{
  "n_layer": 9,
  "d_model": 160,
  "n_experts": 40,
  "experts_per_token": 2,
  "d_expert": 128,
  "d_shared_expert": 0,
  "activation": "silu",
  "moe_layers": [1, 2, 3, 4, 5, 6, 7, 8],
  "router_score": "softmax",
  "normalize_top_k": true,
  "routed_scale": 1.41,
  "balance_loss": 0.0194,
  "balance_bias": false,
  "init_std_router": 0.0364,
  "lr_router": 0.00232,
  "vocab_size": 16384,
  "norm": "rmsnorm",
  "norm_eps": 1e-05,
  "tie_embeddings": false,
  "optimizer": "muon_variant",
  "lr": 0.00339,
  "beta1": 0.9,
  "grad_clip": 1.0,
  "batch_tokens": 262144,
  "seq_len": 512,
  "train_tokens": 780100000,
  "steps": 2976,
  "dataset": "wikipedia_en"
}
Below are experts of layer 3 (counted from 0) of a mixture-of-experts language model. Rows are named router (the router's row for the expert), up (a neuron's input weights, with its number) and show model dimensions 0-159. Each number is 500 + 25 x the weight over its row's rms, rounded and kept within 0 to 999. Numbers have three digits each.
Before each expert's rows: a language model's description of what the expert responds to; "comes after" lists some tokens at least twice as common just before its tokens as in all text. This comes from a sample of Wikipedia text that the model never trained on. Tokens count by the router's weight.

# expert 37
It responds to: Decimal points and digits inside measurements and stats, as in 1.78 m and 282.5 m, plus infobox labels like Born, Coordinates, Phylum.
comes after: "- ", "0", "1", "2", "3", "."
router:495461458531462501524465484500498509434506514521482547519511500523508506513489521457543489533475455490510467466479493534519487463501518493491462481519492496491461507485511468506468518534492511449501491500530496484508469523537489482488522482442552523490490530474484533545512488458459530535492510467511478523490523532468482477468542531518494524484496461468524491476469484484513476508493517497463478514501479505482530532527451470516524515473515487461526481490507532524514489524461488
up1:509440448508467508521571461516512499521509513512500494504473544487533456516529506529472491475481479507534511517445464482523508488515517511522474448493498525503511543530505523516473542513498501513500492503501493502503510543498502529497522475536531515497462488498503476527513515511476507482527490519536493473521517498442503476510502483512519507487511519519540555477505495470512521516488496516519512501528483494489512534521572532454518503448502552478433541534487482514477514483495488
up2:529487474517521482509475494490523485501481523497471537496503547491482493516487501487524477492467493555498507501535553437487497471521457531485528505490520505481499496530466551465505493507464480461521507502520488506499507511525469503496456448508505521492485543545457541492545504494500480521468535458540465506498500502488478540504490528549530498500479513470530505483549471517497476517479470491489517486531539500510546496460494512481531499539543493522533462522509458463491477528506490
up3:470502512534519501523502481505523465483466479514488498504480499528501502553521507466475461494490539529450554503505507497495552497486487501496512503477532448505483502516431519500535540470503487492501512477463457544522469497447482517524541512483476514512526519523489539490487489520535508548476520490470519505492509512507549482498478512521514493515474497516476497469514542506528497551542566507520480493510493517458498501481542459494517449475543486501503454513495505469501500497514525
up4:521533500504475539496512525499501485512477509546543498506484493497498492491483485494529496464487467507528500542494489507527530480522512553443484470547503577522508535525472526506523515522531476491541494539429517499528482532501510482514466510509492502522517504448500506510522495479538517498498493478497500471524519492517459442537481471582486496506500512483491479506491525517534516519500485505499513485527482518513514521501471502521540511510514500448484482499532476424489519475514485
up5:550526468533516509501477516501501483459484484518480514535466519543521490485488514560517578487508504505500497434490476534441483493500485513507545521510454489514478509484535546465484498476465486509544470551482523512480475493494509483486508467470494482514464501471551494512519464514459478516503516522521446528533483480497488502483490457489529495494509473482493499547472465498504489479457474503481483465513496463520497487501493531516498484497502532482514469504529511527544508517516487
up6:508495496482464472509471488494506503495475495530508463507483491529531511490504482464489480497468548487487469522510512481461502537477474532435486517486510527534556521488492478548477513521529479506511521524474518496470492482522502487452487530516505459496511465501516494512504508510512511546467544489517486467470480435536495511465501473480510472510506492509588469507506504528499515496476527551455517508550532492499490510522521517495491527495555505533473521533480501514526480476460524
up7:509436480467495504493477555518490505508459536498454494526543547512493472481504508484490526537492506463504493514495518471508498480465461491488496490525470535508510508474520560486507513513499512468497481534449507486549472530479544480508517507498474500484482484518524531521486452477509489491510490498512438509493505492497483497493495518494540504464559500497542512544501504521516490517465493502457506476523506520522523489546491499517563451537459491480513520478478508489465550482538499
up8:502527522479495472444536537519519470535482488480535525505485521533522518525489517484493479478496490467513471538479493483513484511533485464483466516449490498432532490519484489506506489519516468471506505501450513508495563485500498507526531527499533484519491535499475467500510508502485489513476527486532494522528524489463475493461534503501531479495518493466482489527516493520517482527555500477476471510552454538489436479530487486522501537460503495454483479503533468525527534519492537
up9:525500493540520466511503519464499465532532479516481517552470493490472507514487510492541542480490461483552458485466504499464476542510476501507479495508536519491478511440507504534491498489499487496500527498531488510517507548516482516526479506509465523512454510518505477520492473453498507550535478520485459555478503462502508510510470525539521499453513498543520459529525509494510456478474517518525527459493532502503505500489544498510509455481503494498502529428465517504509509481480538
up10:459511483509496500482516480521527490491462502495482531468471537501504497483513474499527527495485496471521533514512524518500457503522522488473503530527506512486472522473548484456518509484493517523500512510487538533502478498480476485506497523491531482537479527474506521467487516506521498491474506506486463556460531492497529499483445487448528512476493475541476528506521470456493445496526493515488532561549515505469462536467507555504448494471497528502462566501504495505470507536538494
up11:458504512488460526514507516503489494545522462486487507502520487493500517507521511498448479525487435493523494539482478484514445542526533505457473497511512524508449507512472504487490472514537514452490476480478480505508484507503500500475515456498474491519515518508479472488528507464490549482508502495496460453519535471521459471465513535500526506482505491517502458489448506509561477498512500531487541521499492518530469538511538505481461541491495530543485490526503501541457526472523541
up12:506549497549502488500496536499488516514469507503499461493558490543524514538517515504439507468496521456529494485497489500487469474490479484524492480487493471511469531493533488490532510519499464496508508507474465519466441506493500472482464533447480513508518462484464478498544495517474511557482506504473502506487501511494518490471501496504447514523535492504486444514496479529524519521474548506509472445514470468509501557538497514499508462486514502492482476506464482511433455501509499

# expert 9
It responds to: The article a or an after was, is or as in biographical definitions, such as "was a Democratic member", "is an Iron Age"; also named, another.
comes after: "a ", "is ", "as ", "was ", "an ", ") "
router:520499486467549447475502514476471475491492482475506475529499488469541554472521503532533478472513527491517434548533469492521510496485517507457540493489510494510488522493495550525487463519492536525508501494489511522492495553476512489539495535485514447491530464505515476542509505493489513473468485505533495470454511505515516483485517517523490503460506480507474511447545478497515498521481524498512507473482461498539501555512525488523510473517536483476520513519494462530490518543476454
up0:483503456505480463509516463504534546499430462511453474540479491474509466515504502484503490572497521508478505548520480470477485507509506484499504491471551481551535535509500536473472493493511506476490490466490493500496449508496471503478533530502528489503510547511488526479486486473439479504469512486478475472522564496465499487510498521530518475517519498489512489496494456522512486505539525490510501553534516519511507502504535481508508491448505522537483494537472506517500450493492470
up1:501533528507510494491524475492532520457462475511506504515462509495466528514487490549492535490449525477540525492468504477479487524508509563500489508491504547484452478514478467474523489489527482488498512470448491516501487533457473443527481509504560493522547522475534488531490477497485508506521510496504529468522492518455501485451508492507461510516483470500483485520514551512559536476519489524484492490514510501515514502465485475453533489531511479522527561507466500490523508503531506
up2:515466480470500467537501505489479527514491546508510505479515538496485507486487503510508531490518477490424472507493540471497494499540474522540525483538487504484472509445505478469539463526502497492526514514472522523526536510489476480534506477482530504521492476505474467499515526496465504529546514493496469497506504463485504505473495470536488517479451467435482474513497517502582506507518536533490490495507491491536501517501543484531501502487566512548530453476462491500533494510505501
up3:483499491469463509501475504515515485532510503523509542511497474535492471524523482526538490531495456522496518489482519472542504460494469488505535493511484548498498482512529470549496501455496484490500495460505529447483447518517520510547542496520491502511565456461512543495466486496510501513491509483470494512498487495483531524488497483447478459502517507536491497526524454552511519556497505503519466538500498487518530519462490494474458539515523504481509540531513486453459510509528504
up4:495474498477481498498500534494503490498509530475506528528500505492527465534524502506434477524508538507472485538495516521484535471459523470504537507511491520541502488466493473487499497526451509476535530479499500529589523507489474486534502511474518485485483502471514492540484447488500495547525475525497496501481538497511506497497480527504466470502530463493489492522485478525494468549525488522477513512498494484561496495494476506480550462512495534456516488532533485544508458458497558
up5:505530480471448491513486488497536512525475491457511502502544465495465509530485510514496536512473493542502474511478447511514476557447489465496522505478532518524516547454518504530498499487486523458498539449535492503483478498491493525481456575525499490457520490522520467450531491524509466499529482482497494520491480468475498508469468533508486479521511494493497533490489481515470498517478501493532509495484513428516486543522507504506504487479480484478523461507498498509528468484509551
up6:498474510478494501467465447494469573536530506529492507532478509521496547483511539482451499453494492529521496533521495524535514546467490512457491506479503542493528547507478496483501529486520503499523454473506479513542523514493511500483491491487539512520474477452493516519467515540487482554524468520469497478514531501521505476496504512456481468494472476492473512459495494508491467477531464511540467488501489510500506505452548478496505497461521510480501551492470514506464502486512541
up7:556480477500459497503470488495515499459524509482474506472497537486497517497510475529492543496481558513482498492494475499479482505535515512498511557506529486480464540492450500503499531462449478512496549498540506514486531525535497488486521506541484530454523471471485482493480487500463452450481523514479501531532501498503499496500468515510523469505470483474466524508552543486531520452487528474513498487528468518501524532534510503463481492535484502512448495490494511438511480483483527
up8:491491524433499501492504543510464479527500527520512515479507488472533485527466521510521499458530557489449520525454483467521509486508513481440513501470527499529514529487526499457520526491526549506514531473445513511523509527478479471515503469508500493497506512465514444514476519532509529520465518494535491503503507537510515475498491478476547461468527472496495509538506496521478502513449481464476538503535501501504513539533525476479502541523524532474472515482485531479507493495510459
up9:496485483529529508517530478516537533516471503490509464477467501536496499497491503456489493519475530513477446567456483482478456506494511518514513498492501508488456512479479502468498500501503490500516485521493463478509487524486482524488493496527449461477452496494501451493502526521446544480490477487492476502481489452508536498487493510491530478492544482450481483510517495498481515484551497447540498515524514484521570509502517450489525506470497525510447511482476498457475453456488499
up10:472519506526471537521458463525526536455502469536499562519502527506521463518496464503490502529490524529498472496493491460496495520501523496448477510462533501519483501496474484486492500446500485503505481533500495476485464496528523438516466518471490479506508482504458500481491498502491465507537478523470476423514533498438488482459532485512483477483526516486497486462514480520487502498530562501509518469505468522498519487502514503453524494484528508469436475492509473486521482509526514
up11:464462525501533536490481473503508542538507505512516464499520499442462469470502490532511513522470462493473501536509509514498481515490464484491559459478505465464478500457519471488499503465504535469489498481498531510552531529529556480500533496482492461504486541518496484511513519471551462503455536498475470506464545497494508533487465501544518525487492500516524516546507480511488483515504471504497493470467496487500452488535520457485510488492508506503519511530453499503539480505484532

# expert 22
It responds to: Last digit of years after 195, 198 or 201, other numeric digits in tables, and words ending a phrase like years, century, -ation.
comes after: "201", "200", "202", "199", "198", "197"
router:481516525537484509498472475490495498468523524494501502479526442532517525513522480511457538499486464511476491507478529505503510462475491464525484474542478500546484482512526470529507512520510498477510507522501458516509550499506513475467555510556512544512531508462512531477520514539483518490511504510511527565489475496460492473494509551489504464514498475441482499495472522502511499519502534534487490528517521467519483477510508486483502479493514501488452516465486556493543511483550558
up0:465511516535478467496475479471499481513506493492486512486537508516530474473513499453478501501552525512501462528495497516503463505543475481517485491472471506477528502515476451491503524503526453507526513477502573492523479507490478435473487528512493513513486543521499499517474541479533482484491513458463486497568533502498445476466550490546515474530514513472453488498486517484494469507502524496479526496523518490501543526515500454495490475515453505485505511497511530525475545461499514
up1:492538467503470489524486500497498523478510482520490493488490528508528542480484478484504509522496489505511518546442461518534496509520533527491505537516500464507474549479499487495530498513537521556512523464506462494516557460450500527525553504529479508499469454516515463520466501503482502499508479521546520502477519510510485464499415490453519474447462514494483466505480530496474482468512544505474539523505482508521523475508475501503505489468502526515483468528492470499487523530505489
up2:507484487543475483493468479546523480513459506509448498495520448517492471503510486489525543519530477544478483531501481512530475487476549531457476532503534467497460484475535516493506501495544452495503539466515541486507516471484512488451480517577479540469507481493495498491520526510483477495485529493498471508508516508545486525480518476465498460524471473522531489516516470477548502503506488496494520510496533483542518497529505497494477496514518522465480509542486513454507508473494553
up3:511508522528496535465499491517511538491489476490462522473474490503536501526491515474497496529482471473550507500539556504538497470458494497461537500519475519480507531459491458470532526517493486533520528542468501516557502476468519486479465497468523524491496470487500496501511493464484467464521494527488563473544489477464447506510504513515470470507503476519490473513520506481462506513477504521481517488538460533522491519499504558512490491466521528535482454469498463512507483476515524
up4:494506495533485498532498431504505488452543525524519533556497512477513479499501535477519507507504506511502492477466484532513486513476504537500485502511455458511436480508493498483474481478501512489505500482471533492515484448486481521509466475521476506488459503517535511466516454467509519509543529488504548547541543492513490526505481511505525499532492478525527505494527475483527463474502506498533515475521503525462558466460449528482531502502477481445502491512518548501482526486528505
up5:501574521490521505474481482546497548498492479510464502504496494508505475510477509518501499512521517506518484460505466491491520512473492535469509490497487522519529480498519469559486483560507457481508479485501520484492507538512534498503532488491508538563506485468480467478520478439487533480471535504484505570494518516488444561507447487484485521506492481489483457522523468505519525483504537517499542491533503485460481515505504509535492524453500496477529499545481473514495519475516496
up6:485488522534480550518537492505446489477488483497506535528500543500535476473502478478465503457529524490505480495505475508551520496484474521536516466498540447491473491490480500530525449467502476463470479510500490493491505523483544515466487503467490488493526516462560494521476514490449472491477520490531501524458514483497503558480500482503470478494512511460524475455484517499493485518442492513508487459537493524521458511521477486464498495456510501493497479459474475470545525508503495
up7:499495525523520554456480547492528516476491503485486486505530486422508512524496488474519477506478480487490474503439489484520492520488489520453497499538542516543459473506479518484473520528484488474503516512469520496552500542477558465489493515506530492533525503501524536472488497515520524499523527484526492496472505484473449507461515537492512442496478550528499522486500548514474542469508487523486481521499508522502531509463496492485515508475509495478478499532550476538484537480517514
up8:477520495458498529500493515511545558483514475505513499514493538503514524469563490478444524528481512505510443502500514464433494531474502531531510467494490461507493487526536493476483503542499477517490485521493505473522519491506495494499547532515497493468459446490491469462518515493495446522502523460542496502530480483507494494518483422517505482510496498493495512540485485524508546500494526489562480488541530452510515486510505558491504502484511518498475495502521517496525518509535496
up9:493484505490465478483473501495513465538491505501521538539507543490460501493460532507523570509478468557490507531528454485514470477497556546501523518512553527508511484526469527534521509492546495509544527515516510530486489513475462503480504512523509514506531499513522462474485546511480509475524483486544493451506531506486469528532525514535523479451506501496502527444483521518464451502479507479494487494503484471514499478509556510490528482504469488490491539495503491508523501509534507
up10:439467457484470468557500515462515520524542511499488478509519505509511468499509492530528445509521462459486493507525495523492500486512507484511547472475521516483498516498483491476525482533499456486514514473474453507493481522501490503512473498521528471474526545518460525478512479502494506499534468536533449460552506563466514503512478438526511526501500501471468481477498498483475470467494511497537494470468473514491489498486510526455517477526493504491489489531471547493517533511508540
up11:505504502544531431518476510530480489490494502510478487512500540530524554489495513486499538478502498531545515501533489515503477521482496549467481515494513518488514547491496501504524508481514517512478532492484490513537531548507479498517518493488513512511473536495443507482520472531515477462493487492533549559510517452498514472532552476475531483473470504511485501458518486545509492497500510471503535484498568506526484517502539502467464463487477512526550511476455465515482522484492479